Below are experts of layer 6 (counted from 0) of a mixture-of-experts language model. Rows are named router (the router's row for the expert), gate (a neuron's input weights, with its number), up (a neuron's input weights, with its number), down (a neuron's output weights, with its number) and show model dimensions 0-159. Each number is 50 + 15 x the weight over its row's rms, rounded and kept within 0 to 99.
After each expert's rows: a language model's description of what the expert responds to. This comes from a sample of Wikipedia text that the model never trained on.

# expert 33
router:26 34 62 66 69 56 33 85 46 61 41 68 38 68 49 40 29 80 47 49 29 70 26 45 60 54 35 57 37 61 22 36 47 66 45 38 61 58 13 50 56 50 37 49 51 58 26 43 73 53 44 60 54 63 67 29 49 36 61 45 54 46 54 38 45 30 65 56 11 27 44 58 40 63 50 35 65 56 71 50 66 34 65 55 61 62 40 81 49 42 74 43 38 39 82 47 35 63 71 56 61 55 41 40 61 29 57 36 63 64 45 51 53 43 49 41 41 72 24 29 59 43 54 53 62 49 47 15 37 54 76 44 47 61 46 48 66 57 64 61 77 20 64 36 47 45 52 65 33 27 23 40 66 70 53 82 65 45 61 77
gate1:46 44 56 25 24 43 60 41 35 54 58 00 60 50 31 56 60 53 34 60 73 34 72 31 79 40 45 41 30 58 57 44 66 60 81 22 45 68 67 46 33 76 45 41 54 57 49 69 53 32 92 40 53 50 43 35 29 54 28 58 28 24 38 47 45 52 60 52 61 60 57 52 60 43 15 41 31 40 52 44 57 51 76 48 72 69 47 58 74 42 57 73 66 60 62 71 56 80 54 32 24 59 64 52 50 59 58 70 24 64 61 52 53 51 36 57 37 56 31 60 66 49 74 42 51 51 54 68 63 70 49 57 31 56 72 34 75 44 33 26 46 57 52 54 35 50 61 38 59 62 37 43 77 46 38 60 51 67 27 46
up1:47 59 65 78 69 25 59 43 47 55 39 11 33 45 69 80 49 48 41 34 48 31 51 48 48 30 82 58 64 45 89 56 49 33 41 40 99 40 57 53 50 49 36 46 29 57 28 42 36 45 52 42 33 68 62 38 56 59 45 27 38 51 71 74 58 43 77 59 62 56 55 56 38 71 44 57 41 28 41 53 53 76 47 64 35 61 50 65 76 48 56 33 66 38 60 49 39 73 83 42 54 28 42 58 79 53 53 47 44 21 67 47 34 68 62 32 23 52 45 63 63 56 57 51 48 62 44 81 50 39 32 63 45 51 42 26 57 56 43 59 51 39 29 46 33 14 61 68 55 58 62 76 49 46 51 56 37 63 37 47
down1:62 17 63 48 55 48 88 33 49 18 33 57 37 70 74 47 61 68 35 50 38 36 32 30 53 34 37 66 50 40 42 58 56 56 39 43 43 50 50 61 59 56 39 46 36 50 46 53 61 15 43 42 48 54 57 37 28 67 64 52 64 36 65 42 52 73 33 37 43 36 49 59 76 45 23 50 55 69 54 50 50 43 42 85 41 53 53 52 58 33 30 44 69 72 48 41 68 24 48 42 31 55 76 79 42 27 78 40 48 64 68 72 58 36 34 40 55 60 44 39 04 71 37 54 53 27 57 44 60 79 42 43 32 46 43 50 71 59 48 50 56 81 51 66 31 34 32 39 61 37 39 53 77 45 78 51 73 26 58 53
gate2:45 63 53 74 48 48 62 66 44 74 56 46 76 56 22 36 66 42 41 46 57 58 31 71 68 45 36 24 28 48 53 39 54 25 36 76 45 45 46 46 62 54 39 57 66 51 52 67 22 43 69 65 70 42 76 53 44 56 53 64 77 25 52 54 65 59 73 45 62 42 35 44 49 28 55 63 35 46 75 52 47 33 30 21 52 38 66 51 56 49 50 83 53 26 50 42 75 65 51 44 26 52 59 60 66 53 64 50 59 49 69 53 66 52 21 60 32 58 68 38 54 50 63 59 43 33 34 81 82 51 60 52 19 34 53 86 56 14 58 48 32 34 64 59 56 58 62 31 62 66 44 33 24 54 41 39 20 46 70 30
up2:73 26 44 52 58 53 40 17 41 49 78 38 37 68 77 43 64 64 57 42 42 45 37 66 53 28 51 56 40 80 68 52 49 71 26 34 51 30 45 38 52 80 36 18 51 85 41 75 28 66 52 18 45 69 58 39 56 54 85 50 50 51 41 27 53 39 59 32 50 37 63 43 65 71 40 57 41 30 52 40 45 49 78 56 46 61 54 41 63 26 58 39 67 28 67 49 45 38 19 63 44 42 58 60 43 62 39 47 57 59 54 39 79 58 27 59 52 50 68 40 58 44 71 41 80 55 51 58 30 46 66 16 59 66 40 46 35 79 64 57 56 67 51 40 48 26 71 50 50 32 30 47 69 38 58 60 33 68 45 56
down2:46 59 41 62 65 52 45 47 48 29 35 61 54 39 27 53 75 12 90 70 59 46 52 50 44 47 65 76 56 35 38 52 46 40 60 36 68 34 58 26 53 42 40 13 76 48 54 45 45 44 37 44 42 52 63 64 57 35 38 72 50 63 45 56 44 51 44 22 49 99 45 76 50 11 60 64 76 45 58 50 35 67 59 47 38 66 68 48 66 36 66 57 55 05 36 67 52 54 63 58 31 48 52 48 30 55 35 37 42 47 13 64 28 56 38 54 50 40 50 30 63 52 72 60 30 63 50 53 71 60 49 52 45 62 35 43 55 48 42 43 42 61 44 46 64 63 45 69 65 76 66 24 35 46 64 58 25 71 38 48
South Asian name pieces. Middle word pieces of Indian, Arabic and other non-English names and places, like Anurad-h-apura, Tall-ah-assee, plus District and Supreme.

# expert 8
router:46 45 56 28 70 29 56 61 27 41 56 67 43 56 76 34 36 81 18 60 56 52 49 18 39 76 49 68 66 38 03 46 33 39 27 67 53 26 53 51 39 20 40 20 25 51 57 66 34 49 50 40 38 58 45 50 53 73 45 71 38 37 47 36 34 55 52 71 50 51 50 73 62 64 65 56 73 39 49 61 59 51 47 58 65 46 55 74 65 31 79 34 60 71 87 40 48 29 59 42 42 43 27 57 46 55 66 54 34 46 43 66 37 61 51 46 56 62 69 61 68 47 49 59 43 66 71 46 29 44 44 23 56 27 30 31 41 56 39 57 53 58 42 55 26 48 43 73 44 42 26 73 26 53 59 73 59 51 42 39
gate1:34 34 54 61 23 48 60 59 43 66 51 71 71 48 46 69 72 29 54 38 52 48 53 25 53 70 49 57 40 59 52 56 57 36 72 65 63 52 42 43 43 61 46 42 35 56 44 28 58 63 69 58 79 44 61 92 37 60 40 58 47 69 23 77 56 46 53 57 20 64 37 58 70 37 60 46 44 36 38 49 43 40 30 45 33 27 53 62 42 44 44 19 33 55 33 34 64 48 47 42 91 43 23 76 69 30 14 32 59 58 59 46 42 38 32 35 53 22 56 58 39 38 36 38 33 61 58 44 40 39 46 76 34 62 66 50 78 56 29 61 33 58 45 45 44 18 75 32 46 10 45 40 56 58 48 39 34 53 69 54
up1:41 68 36 41 28 43 56 24 26 33 46 44 50 47 41 56 56 06 47 53 80 60 42 41 31 58 33 67 21 27 53 36 51 37 49 57 50 51 50 67 10 57 40 77 36 44 30 27 02 48 45 52 44 37 46 25 29 49 74 32 40 51 25 46 71 45 32 68 62 40 30 82 51 68 45 45 57 71 32 59 61 58 50 51 62 76 44 37 58 62 67 40 55 15 46 34 33 35 38 55 50 57 28 68 49 24 51 74 42 50 54 46 33 37 38 65 46 61 64 57 48 55 53 52 40 47 44 74 57 24 50 46 44 61 75 64 48 68 31 46 43 50 60 32 34 41 59 28 63 45 40 46 49 20 53 62 67 55 55 34
down1:44 71 31 53 46 90 51 40 28 49 42 51 34 60 97 52 15 72 61 46 59 36 55 22 78 28 32 31 43 54 71 58 59 52 71 39 41 48 70 55 49 42 49 70 64 45 33 38 38 60 38 54 39 67 50 44 49 41 63 24 78 59 90 34 76 38 49 50 17 37 67 68 40 57 12 43 56 79 52 36 45 56 66 41 73 45 38 52 55 69 49 47 40 57 66 41 42 37 45 52 31 28 50 28 62 65 66 66 53 42 64 69 40 48 48 71 76 61 51 70 59 55 45 19 54 57 62 49 30 59 59 33 55 64 59 44 53 28 73 54 69 53 51 51 58 51 39 42 38 55 53 54 33 39 36 76 35 45 45 53
gate2:54 39 55 65 58 79 60 42 45 46 60 44 52 49 25 10 54 21 42 53 27 36 47 62 42 49 36 39 55 25 69 57 53 14 16 84 31 49 51 57 42 52 43 53 61 72 66 49 54 30 40 27 42 64 35 43 41 41 30 58 20 66 48 86 45 34 50 38 34 50 56 30 50 32 39 41 60 40 57 22 72 47 58 37 37 61 66 43 58 48 62 63 45 71 63 39 25 50 63 34 45 17 62 57 56 48 44 43 08 67 27 59 50 44 23 62 47 62 61 61 57 15 33 50 15 27 66 37 56 60 35 42 62 54 72 41 68 51 50 28 38 40 41 43 43 49 73 47 46 37 72 52 47 54 47 55 31 52 51 45
up2:39 60 27 57 54 53 50 53 60 40 75 78 51 48 52 33 57 45 55 58 41 75 55 63 43 61 49 83 57 21 52 28 40 40 55 57 28 51 68 63 47 57 24 47 20 57 57 68 22 33 22 35 70 50 49 54 50 56 43 41 47 73 35 48 32 56 43 30 59 39 53 66 78 53 48 38 66 37 20 57 76 71 40 61 42 31 39 58 68 74 66 42 45 55 64 30 48 38 69 32 46 40 70 48 44 67 47 37 23 85 30 78 45 45 41 35 51 56 43 38 47 58 29 72 43 53 65 47 58 60 50 49 63 59 62 21 53 53 30 36 25 63 45 49 40 38 59 55 69 38 28 99 43 75 65 39 43 29 29 53
down2:62 62 75 31 56 55 62 58 73 53 21 71 69 45 50 63 47 42 43 35 54 76 36 45 56 50 67 34 73 48 55 70 56 78 61 54 46 14 58 47 27 60 34 26 50 33 56 38 42 46 26 47 41 35 40 59 62 57 63 62 79 37 34 54 35 45 65 62 54 61 63 64 64 45 42 51 38 63 58 92 42 58 55 35 68 30 39 47 45 56 50 41 51 45 61 59 64 39 84 40 47 49 49 54 84 34 51 65 40 47 48 41 38 26 45 37 51 09 43 70 68 49 38 44 51 65 35 29 45 84 72 55 50 48 47 36 64 44 49 56 66 79 48 82 45 27 57 41 76 71 45 50 27 47 31 20 78 39 52 62
Country and institution names. Country, state and nationality words and institution nouns, such as States after United, York, University, Republic, American.

# expert 3
router:43 58 78 31 62 62 53 37 59 62 54 45 48 36 77 34 49 79 29 63 37 36 30 28 71 64 29 61 51 61 46 47 47 12 54 66 33 57 53 55 33 47 35 34 45 53 57 31 49 72 21 42 27 62 41 22 49 52 50 27 47 59 48 81 44 48 59 36 43 41 70 75 41 52 66 91 69 69 67 58 60 34 32 42 51 50 55 33 60 48 38 46 72 55 45 43 61 35 26 20 56 67 39 50 80 41 62 50 56 20 33 63 44 41 70 72 32 60 58 42 02 42 54 43 41 55 63 38 58 60 33 41 37 46 24 28 39 38 57 57 60 44 34 51 25 55 45 69 58 44 43 62 46 36 66 61 38 58 68 62
gate1:55 33 49 62 57 55 59 59 36 42 68 46 50 59 26 50 64 67 61 55 62 19 74 51 55 47 47 64 75 63 84 37 34 70 39 80 35 40 44 52 33 60 56 37 60 56 85 23 59 61 35 59 25 56 59 39 15 61 89 53 40 65 64 50 77 29 67 71 37 49 35 40 46 57 69 68 42 67 46 62 52 45 68 64 38 53 47 48 41 37 78 35 44 55 43 58 76 42 65 54 45 27 40 55 27 48 39 67 74 43 37 42 44 57 47 66 11 44 34 53 60 43 32 37 58 31 50 33 84 39 52 46 63 25 55 61 62 51 70 55 38 68 57 34 52 24 70 41 38 36 59 58 49 34 45 42 37 74 24 54
up1:49 30 41 47 55 36 45 50 30 43 41 43 58 59 38 66 32 50 58 96 53 23 78 28 77 60 59 73 60 54 57 46 44 55 42 51 46 55 37 33 45 53 55 38 99 41 62 50 53 49 45 49 40 43 81 47 32 48 68 46 45 54 74 54 70 53 55 60 50 52 41 43 65 50 41 51 63 54 40 48 49 70 41 27 25 37 50 33 51 40 74 37 49 60 67 63 46 55 79 66 75 37 50 51 23 44 65 56 52 52 21 57 61 55 30 45 47 44 28 55 74 64 30 26 95 35 25 41 67 45 51 86 53 32 64 12 56 58 51 47 62 80 35 27 45 45 48 69 78 57 32 51 46 32 61 59 44 51 44 43
down1:35 42 39 55 53 65 52 51 32 32 53 49 56 59 32 40 59 43 24 50 32 61 52 70 30 54 39 50 52 61 34 57 51 52 34 89 32 30 46 48 46 72 27 12 33 50 73 38 50 36 44 46 26 70 40 08 21 38 64 67 28 35 35 52 29 24 61 46 47 61 66 41 61 43 27 70 64 80 62 45 73 50 59 46 21 56 42 10 46 46 45 39 57 58 47 41 44 31 49 60 60 81 53 49 53 41 45 57 86 43 78 64 46 46 66 64 53 29 33 54 45 45 44 55 45 28 62 38 56 51 49 03 59 45 44 72 61 52 66 55 42 34 57 50 29 60 34 63 50 60 46 69 57 64 35 41 44 29 50 52
gate2:50 51 56 50 63 44 76 48 30 53 79 39 28 56 59 67 39 02 79 49 40 80 40 61 50 59 65 69 58 42 47 32 50 53 51 47 51 67 57 37 54 33 50 54 50 31 53 65 61 63 50 74 57 38 58 29 36 42 41 56 39 49 49 42 61 30 51 36 64 62 83 53 50 49 20 40 26 64 42 50 99 39 61 35 57 76 63 47 23 51 39 34 49 82 62 39 42 27 49 56 32 48 63 42 39 68 54 51 45 42 51 19 52 28 64 44 69 49 63 84 58 81 63 66 44 42 65 64 58 39 55 57 20 20 63 63 45 60 72 53 40 59 49 59 67 44 63 24 51 62 67 49 31 68 65 33 46 49 49 64
up2:44 58 69 21 53 48 40 49 28 32 64 61 21 54 49 47 67 37 62 70 54 84 46 67 49 37 56 77 85 30 06 62 51 45 37 68 35 81 59 77 42 71 60 63 47 44 41 41 31 40 43 29 63 52 60 42 63 48 57 70 80 19 45 52 42 45 68 69 57 50 54 38 43 69 62 28 61 43 62 50 52 54 06 47 49 42 54 30 56 71 51 64 47 57 38 45 87 29 64 42 68 52 55 24 34 66 30 45 28 54 54 48 15 55 37 49 45 54 55 55 42 64 57 70 68 34 45 36 50 61 63 35 29 61 60 35 28 43 56 57 58 56 62 79 31 54 63 55 38 53 38 55 43 67 72 43 43 53 58 44
down2:23 34 50 08 37 59 56 42 61 54 59 31 47 46 58 51 60 72 31 48 42 54 70 70 51 53 50 55 49 58 48 47 29 48 05 57 50 25 63 75 59 72 73 51 67 43 34 51 55 39 61 32 73 75 75 72 26 54 62 60 74 55 27 68 67 44 31 56 73 51 40 63 81 55 66 41 54 62 29 41 51 52 22 47 73 61 53 32 59 52 54 54 44 50 13 35 84 66 65 60 66 62 65 36 69 55 50 45 50 64 66 45 52 29 56 56 51 64 27 34 23 45 51 61 53 57 32 33 32 46 22 58 44 61 50 38 32 46 29 76 50 54 56 66 65 41 53 82 52 45 51 26 50 33 56 50 42 54 35 46
Name-final word pieces. Later word pieces finishing proper names of people, places and teams, such as LaV-ern, Wick-ham, North Carolina, Zen-it.

# expert 12
router:39 64 53 53 62 47 53 80 52 33 47 57 61 37 44 56 40 76 31 69 46 36 48 07 64 45 34 40 57 39 02 42 40 66 57 41 62 60 44 26 67 53 47 46 43 60 57 56 38 79 33 41 34 42 37 28 26 22 55 42 48 44 32 30 45 61 53 53 55 40 52 57 28 36 59 58 62 53 44 54 73 40 48 44 57 30 59 76 59 36 76 46 76 46 70 70 78 56 53 56 35 44 71 33 72 45 57 47 29 74 40 53 49 59 76 56 42 58 42 42 53 40 58 62 42 38 37 40 43 76 51 28 69 37 43 33 20 45 73 47 70 20 76 76 81 40 65 39 40 28 35 69 22 52 44 60 46 61 46 54
gate1:27 25 56 52 35 36 51 49 51 20 59 73 62 29 28 09 50 43 37 15 52 34 59 48 35 24 36 55 35 72 45 44 37 55 29 71 70 41 71 70 58 41 71 48 59 25 49 49 49 34 39 61 31 36 72 44 48 51 34 28 28 48 26 51 54 67 46 56 47 10 62 75 49 28 64 51 62 51 61 46 54 51 59 53 50 53 62 25 50 39 50 23 50 44 46 40 42 50 27 31 69 72 38 62 11 49 61 52 59 71 44 75 45 72 72 48 58 44 61 29 41 69 25 56 42 56 42 53 25 54 69 54 73 57 69 43 28 51 58 41 70 37 60 58 46 34 44 35 60 51 49 24 50 51 24 57 53 40 60 68
up1:41 04 81 68 46 38 39 30 53 65 70 71 63 38 40 46 60 35 44 32 23 49 49 46 30 40 61 63 33 59 63 46 51 69 50 50 76 35 60 42 64 55 71 49 83 60 58 43 70 50 57 51 48 66 38 47 65 71 47 33 76 47 22 77 53 25 57 37 59 57 78 54 42 31 16 57 52 49 36 37 45 05 42 31 45 49 72 67 53 49 66 28 47 28 66 52 31 70 36 25 49 45 57 73 24 34 51 52 57 43 48 36 49 64 55 56 68 27 25 38 53 60 50 58 43 54 39 31 47 39 73 38 64 66 49 50 63 37 64 47 52 38 56 57 65 63 46 54 72 62 68 40 58 30 23 72 49 68 58 62
down1:52 68 60 26 51 38 49 74 48 45 00 51 60 29 56 56 19 70 58 51 41 41 61 45 19 33 70 39 53 41 52 42 31 22 75 51 13 34 57 51 27 58 40 59 37 54 46 56 35 29 55 52 39 32 74 67 44 37 45 68 76 59 54 34 35 67 63 29 75 54 27 54 48 61 63 56 48 60 66 53 52 64 36 58 73 20 26 41 62 64 73 62 49 74 71 79 64 44 21 33 38 60 39 45 48 37 39 34 44 59 65 32 72 33 50 64 45 60 52 43 32 38 51 55 46 55 64 50 68 58 48 40 40 54 69 57 35 70 41 44 79 52 63 32 69 35 57 40 36 49 35 62 34 33 57 30 46 53 51 68
gate2:46 57 36 38 58 48 51 57 43 29 35 52 35 26 66 51 31 65 60 20 80 54 47 34 46 55 58 55 56 51 50 74 53 39 42 48 31 61 61 66 22 45 41 34 55 18 49 67 49 40 77 48 45 57 14 33 52 49 55 44 41 29 45 28 64 87 47 38 37 50 66 54 54 48 74 29 52 14 46 54 48 49 33 36 64 48 68 24 65 49 54 41 41 52 53 58 52 36 67 62 45 34 76 49 40 77 55 43 40 53 50 46 46 45 37 37 25 60 48 29 63 82 35 66 39 66 66 55 55 27 50 39 46 48 54 79 66 41 38 59 59 50 73 29 16 27 45 14 62 84 48 46 33 53 53 91 35 59 64 50
up2:53 55 34 49 35 35 38 35 32 26 54 26 49 56 46 89 37 56 65 26 69 34 62 42 34 26 48 68 42 49 55 66 58 57 61 44 35 51 61 56 56 53 51 32 26 59 61 63 43 48 93 36 21 73 66 52 54 49 62 55 51 41 33 59 63 74 44 46 29 51 45 55 63 33 68 60 41 30 31 51 15 58 38 34 63 57 69 59 62 41 60 75 44 61 46 67 55 60 64 85 16 71 47 37 61 79 55 47 69 54 52 74 40 39 63 68 36 55 45 59 40 50 74 29 56 64 18 54 48 33 52 45 47 43 63 35 58 65 60 60 37 36 31 65 34 56 32 67 34 05 56 37 54 37 41 36 39 30 58 45
down2:28 54 36 82 23 52 58 67 49 43 71 49 56 29 43 53 44 52 40 28 51 56 39 38 68 45 58 49 39 27 56 82 75 49 43 27 32 49 52 23 57 49 46 41 58 36 27 50 49 56 66 45 17 55 30 23 40 65 38 58 58 32 52 35 50 43 33 41 66 65 77 27 44 55 57 50 24 49 28 62 35 57 58 41 64 56 57 37 44 35 56 34 48 36 47 82 42 74 80 69 38 37 57 62 52 67 24 55 47 40 84 55 30 50 42 54 56 65 50 63 84 68 40 68 32 66 44 68 43 16 60 63 60 31 35 62 36 60 42 45 72 37 46 80 23 41 60 24 54 57 37 36 67 60 61 44 40 55 69 32
Name-ending pieces. Final pieces of surnames, place names and club names, such as -ton, -burg, -stein, -ley, and words like Hall, Wood.

# expert 2
router:44 54 73 45 39 72 37 42 63 51 42 41 28 59 20 78 72 65 63 46 63 61 74 26 65 38 61 45 28 54 22 38 49 73 64 44 42 31 81 53 60 57 56 35 80 55 36 21 76 26 74 64 45 63 55 44 44 42 60 75 55 36 72 46 38 34 39 75 43 70 55 49 63 47 25 61 33 34 34 39 54 51 52 55 72 58 75 39 59 72 52 43 51 17 42 61 76 69 39 59 69 77 37 72 71 26 52 60 44 40 56 84 38 64 55 53 25 53 34 29 42 56 70 60 42 36 59 37 49 57 40 44 50 45 65 52 55 70 54 52 70 69 55 54 44 64 72 33 42 57 66 45 60 51 32 35 55 36 32 41
gate1:63 41 36 41 36 36 74 57 49 65 30 42 19 49 48 53 26 57 55 84 59 35 29 53 53 46 42 46 43 59 01 62 39 82 44 44 50 86 73 47 58 47 30 51 46 50 59 57 32 47 44 27 63 76 74 41 60 64 61 66 34 58 80 48 38 52 26 41 56 63 66 47 28 33 54 57 61 74 34 39 33 52 27 28 53 60 43 48 55 23 48 51 38 43 26 38 39 62 51 37 58 42 40 27 60 43 40 73 39 80 72 39 69 49 37 70 44 53 57 46 58 27 67 51 28 29 30 44 59 40 53 51 80 22 40 46 40 40 61 74 45 77 34 31 50 50 76 33 61 28 51 56 58 55 49 40 39 43 58 49
up1:55 39 57 50 53 53 64 45 67 52 57 40 34 46 66 65 31 60 57 42 61 68 40 49 59 37 26 58 48 46 23 38 75 44 44 24 66 88 95 32 32 84 41 45 46 26 38 37 67 51 73 44 55 62 61 46 29 80 60 54 60 85 44 30 49 49 73 59 61 22 49 56 37 59 56 51 46 53 48 58 43 45 34 48 36 56 36 27 77 27 41 60 09 37 43 52 50 89 34 50 53 43 50 48 47 51 46 69 36 47 46 52 49 34 51 59 70 31 31 62 51 48 54 29 43 64 50 53 52 80 43 46 35 42 54 27 44 50 64 80 73 47 71 47 41 28 23 48 44 51 60 55 54 48 70 60 16 32 71 47
down1:64 32 77 26 56 25 30 56 35 43 33 41 67 31 58 62 58 21 57 48 26 43 59 36 61 20 50 50 56 59 42 42 45 57 22 71 53 50 63 66 26 42 41 39 30 74 65 56 52 55 61 51 35 47 39 67 32 44 60 55 74 78 28 50 60 45 59 57 73 39 35 45 50 50 45 65 84 68 46 60 42 37 62 33 45 75 40 60 60 55 46 53 41 59 29 32 58 45 61 37 75 58 62 35 30 52 56 53 25 65 68 69 62 55 49 61 69 81 44 53 14 28 40 54 49 61 59 42 38 55 15 72 48 51 08 35 61 50 69 38 25 24 50 32 37 44 51 73 54 30 40 55 43 60 32 51 42 35 33 36
gate2:30 54 59 67 40 53 14 13 77 41 57 42 23 43 25 41 45 55 65 85 41 64 92 50 57 56 51 50 71 41 55 69 55 40 39 48 69 35 81 83 26 53 60 51 45 49 16 47 59 74 71 05 29 42 48 72 58 67 45 68 58 40 40 45 44 38 27 33 37 42 52 32 33 46 37 38 49 26 81 44 41 53 44 54 28 36 52 48 45 54 52 47 34 17 49 72 64 37 27 54 45 42 66 38 63 43 39 70 65 57 43 42 29 45 47 47 50 09 53 37 49 31 51 38 49 65 38 52 35 45 52 56 40 57 55 64 60 41 60 36 60 46 37 74 30 58 57 51 56 50 37 47 49 47 48 53 35 65 59 38
up2:78 51 17 58 52 50 38 54 43 35 46 63 65 64 67 60 48 65 68 67 41 36 32 59 52 51 39 24 56 54 82 41 55 50 48 36 44 78 56 68 56 70 54 39 45 53 85 41 45 74 76 65 20 42 70 42 66 20 55 43 31 65 50 59 19 28 46 40 43 88 42 33 35 49 58 65 65 57 33 39 64 40 38 25 48 64 27 35 49 62 67 26 59 19 38 55 44 48 78 71 43 60 61 51 58 50 56 47 56 52 59 68 41 81 72 59 62 46 40 27 62 42 55 60 35 54 61 75 70 46 52 38 66 79 62 64 37 55 59 44 50 61 62 56 68 50 64 44 51 58 48 18 51 21 26 42 34 68 40 56
down2:33 43 52 47 68 21 67 45 70 54 30 46 54 50 27 59 42 45 69 71 64 43 41 30 17 75 42 56 61 36 51 52 58 23 34 72 40 56 68 44 57 38 35 46 50 60 73 45 58 62 56 55 37 29 57 30 30 74 61 62 24 27 52 60 42 66 40 75 42 59 57 65 38 78 37 58 48 40 30 20 52 36 43 39 54 65 66 39 69 56 34 59 70 59 52 23 58 70 44 44 80 68 44 28 61 34 42 33 53 69 35 64 55 68 67 67 50 40 23 71 36 36 54 35 61 28 46 45 58 86 56 44 36 45 37 42 39 43 67 34 36 71 47 53 61 25 61 11 41 55 49 18 34 42 51 51 43 43 61 30
Mid-word vowel-consonant pieces. Short word-internal pieces after a capital initial in names, such as az, iz, ap, utt, mostly in surnames and places; also numbers and pipes in tables.

# expert 13
router:37 33 43 53 29 46 44 52 34 52 63 39 66 26 28 21 22 68 45 53 76 47 26 67 40 73 55 58 39 40 96 56 69 48 27 72 57 53 54 47 54 58 24 74 50 56 60 40 27 62 52 50 30 49 37 58 46 55 52 70 74 38 44 22 78 70 62 58 62 49 39 13 61 53 71 43 39 45 57 32 63 51 39 50 26 56 33 45 51 61 40 59 60 53 47 53 39 30 57 72 84 58 60 64 60 46 19 63 60 37 38 60 40 20 50 43 75 78 50 47 61 75 52 54 39 36 39 27 71 77 41 46 60 74 60 79 45 68 60 41 26 58 33 48 36 43 41 64 51 45 46 48 64 45 72 59 48 58 51 57
gate0:77 25 58 27 80 30 42 61 66 32 16 53 41 58 67 45 33 76 48 66 38 75 43 32 51 50 36 64 52 59 45 46 53 52 65 38 52 55 60 57 57 56 59 45 55 62 39 46 67 48 66 49 47 34 42 39 53 63 50 25 53 45 51 48 43 42 55 56 45 32 36 48 65 39 39 68 07 64 50 18 51 05 59 76 72 56 58 81 15 48 51 62 49 60 48 69 28 53 21 53 53 56 59 51 45 19 58 56 47 51 32 46 43 29 37 69 46 63 27 31 54 60 58 72 48 51 54 58 41 74 47 60 40 50 42 43 42 46 58 71 38 47 59 56 33 65 57 40 83 75 71 17 52 42 46 27 55 81 45 76
up0:31 35 14 30 38 71 09 81 75 77 50 42 50 44 43 50 34 21 64 55 57 76 78 57 48 66 59 56 50 53 64 48 25 65 48 61 47 46 71 44 50 51 60 49 49 49 53 53 51 23 40 52 72 35 71 47 56 64 45 59 60 74 45 31 48 51 57 22 76 63 51 41 28 63 62 56 62 51 65 38 51 59 72 57 37 53 56 56 78 68 71 37 21 49 63 41 51 65 51 47 26 43 50 51 37 54 45 72 53 65 25 51 13 75 46 56 55 70 53 59 44 22 35 54 70 59 32 48 69 51 53 42 76 48 57 44 47 20 34 50 45 29 49 75 34 59 64 63 63 41 44 68 37 71 36 68 47 20 40 40
down0:73 42 56 43 47 37 30 26 52 58 89 49 20 69 39 55 57 50 65 51 40 48 66 55 27 50 31 67 26 45 26 44 40 49 41 40 47 54 39 52 53 55 47 57 47 21 22 36 25 35 57 36 47 56 53 73 51 53 38 37 40 55 72 35 37 36 52 67 33 51 61 43 56 63 59 75 73 58 37 77 41 48 21 51 36 33 51 50 51 51 51 51 42 46 20 43 42 51 65 56 60 26 58 52 33 47 70 55 68 56 26 28 34 43 42 24 48 58 35 08 54 75 40 41 63 43 36 29 37 55 18 47 36 63 35 57 49 76 56 52 36 32 49 36 19 12 61 52 82 60 54 39 52 40 62 29 31 73 69 60
gate1:58 90 44 57 64 48 72 46 69 29 49 43 19 62 59 66 67 49 50 52 52 55 22 29 65 61 64 37 56 64 46 39 31 34 47 36 40 51 84 43 36 39 89 31 63 56 71 55 44 26 54 60 25 40 47 26 62 29 38 50 66 52 46 82 43 52 46 37 46 61 48 50 37 53 73 50 64 40 52 51 29 46 65 34 28 53 73 67 16 44 43 83 44 47 60 44 61 55 51 24 37 46 72 33 30 22 62 39 66 54 66 36 61 72 48 49 48 33 47 65 71 54 50 65 29 47 27 58 40 36 80 37 47 47 47 45 69 44 77 40 75 66 51 46 53 39 27 34 40 84 53 43 38 46 55 49 61 67 59 62
up1:42 77 64 85 63 17 36 44 69 25 44 79 68 42 51 67 60 50 61 77 53 63 37 58 38 61 52 43 74 42 51 52 24 47 41 00 62 52 53 45 48 60 62 54 46 26 36 44 38 59 52 39 36 47 55 39 53 37 43 51 54 22 58 56 32 49 61 33 34 21 48 50 57 30 49 82 75 18 69 52 25 74 59 65 39 57 58 38 49 87 44 62 56 78 31 37 62 69 44 41 55 45 50 31 44 41 66 52 40 31 49 69 44 44 50 22 61 37 32 51 56 62 29 57 63 50 77 48 38 29 56 56 38 52 60 49 45 56 60 53 31 59 31 47 38 61 55 69 43 69 38 68 56 46 78 26 69 49 58 59
down1:17 37 58 43 56 23 64 50 34 55 62 39 46 44 27 43 45 35 65 59 74 66 43 39 29 42 48 44 44 53 75 42 57 29 31 46 44 27 49 51 48 54 15 47 41 59 51 38 51 73 38 30 45 29 61 39 52 45 64 33 49 42 28 42 30 98 50 59 77 64 70 27 61 32 67 54 50 55 30 44 73 28 31 37 26 66 19 57 62 60 63 39 46 68 73 63 60 50 50 82 34 59 56 35 34 43 40 55 28 42 66 50 48 17 50 57 52 66 48 58 68 27 57 41 27 54 32 31 42 70 42 50 58 64 62 47 13 68 53 37 36 53 16 47 39 43 55 54 51 60 64 63 50 51 71 30 59 56 33 49
Wiki markup, tables. Section-heading equals signs at a line start, table pipes and separator rows, and coordinate seconds marks, such as ==Description==, | 8 |.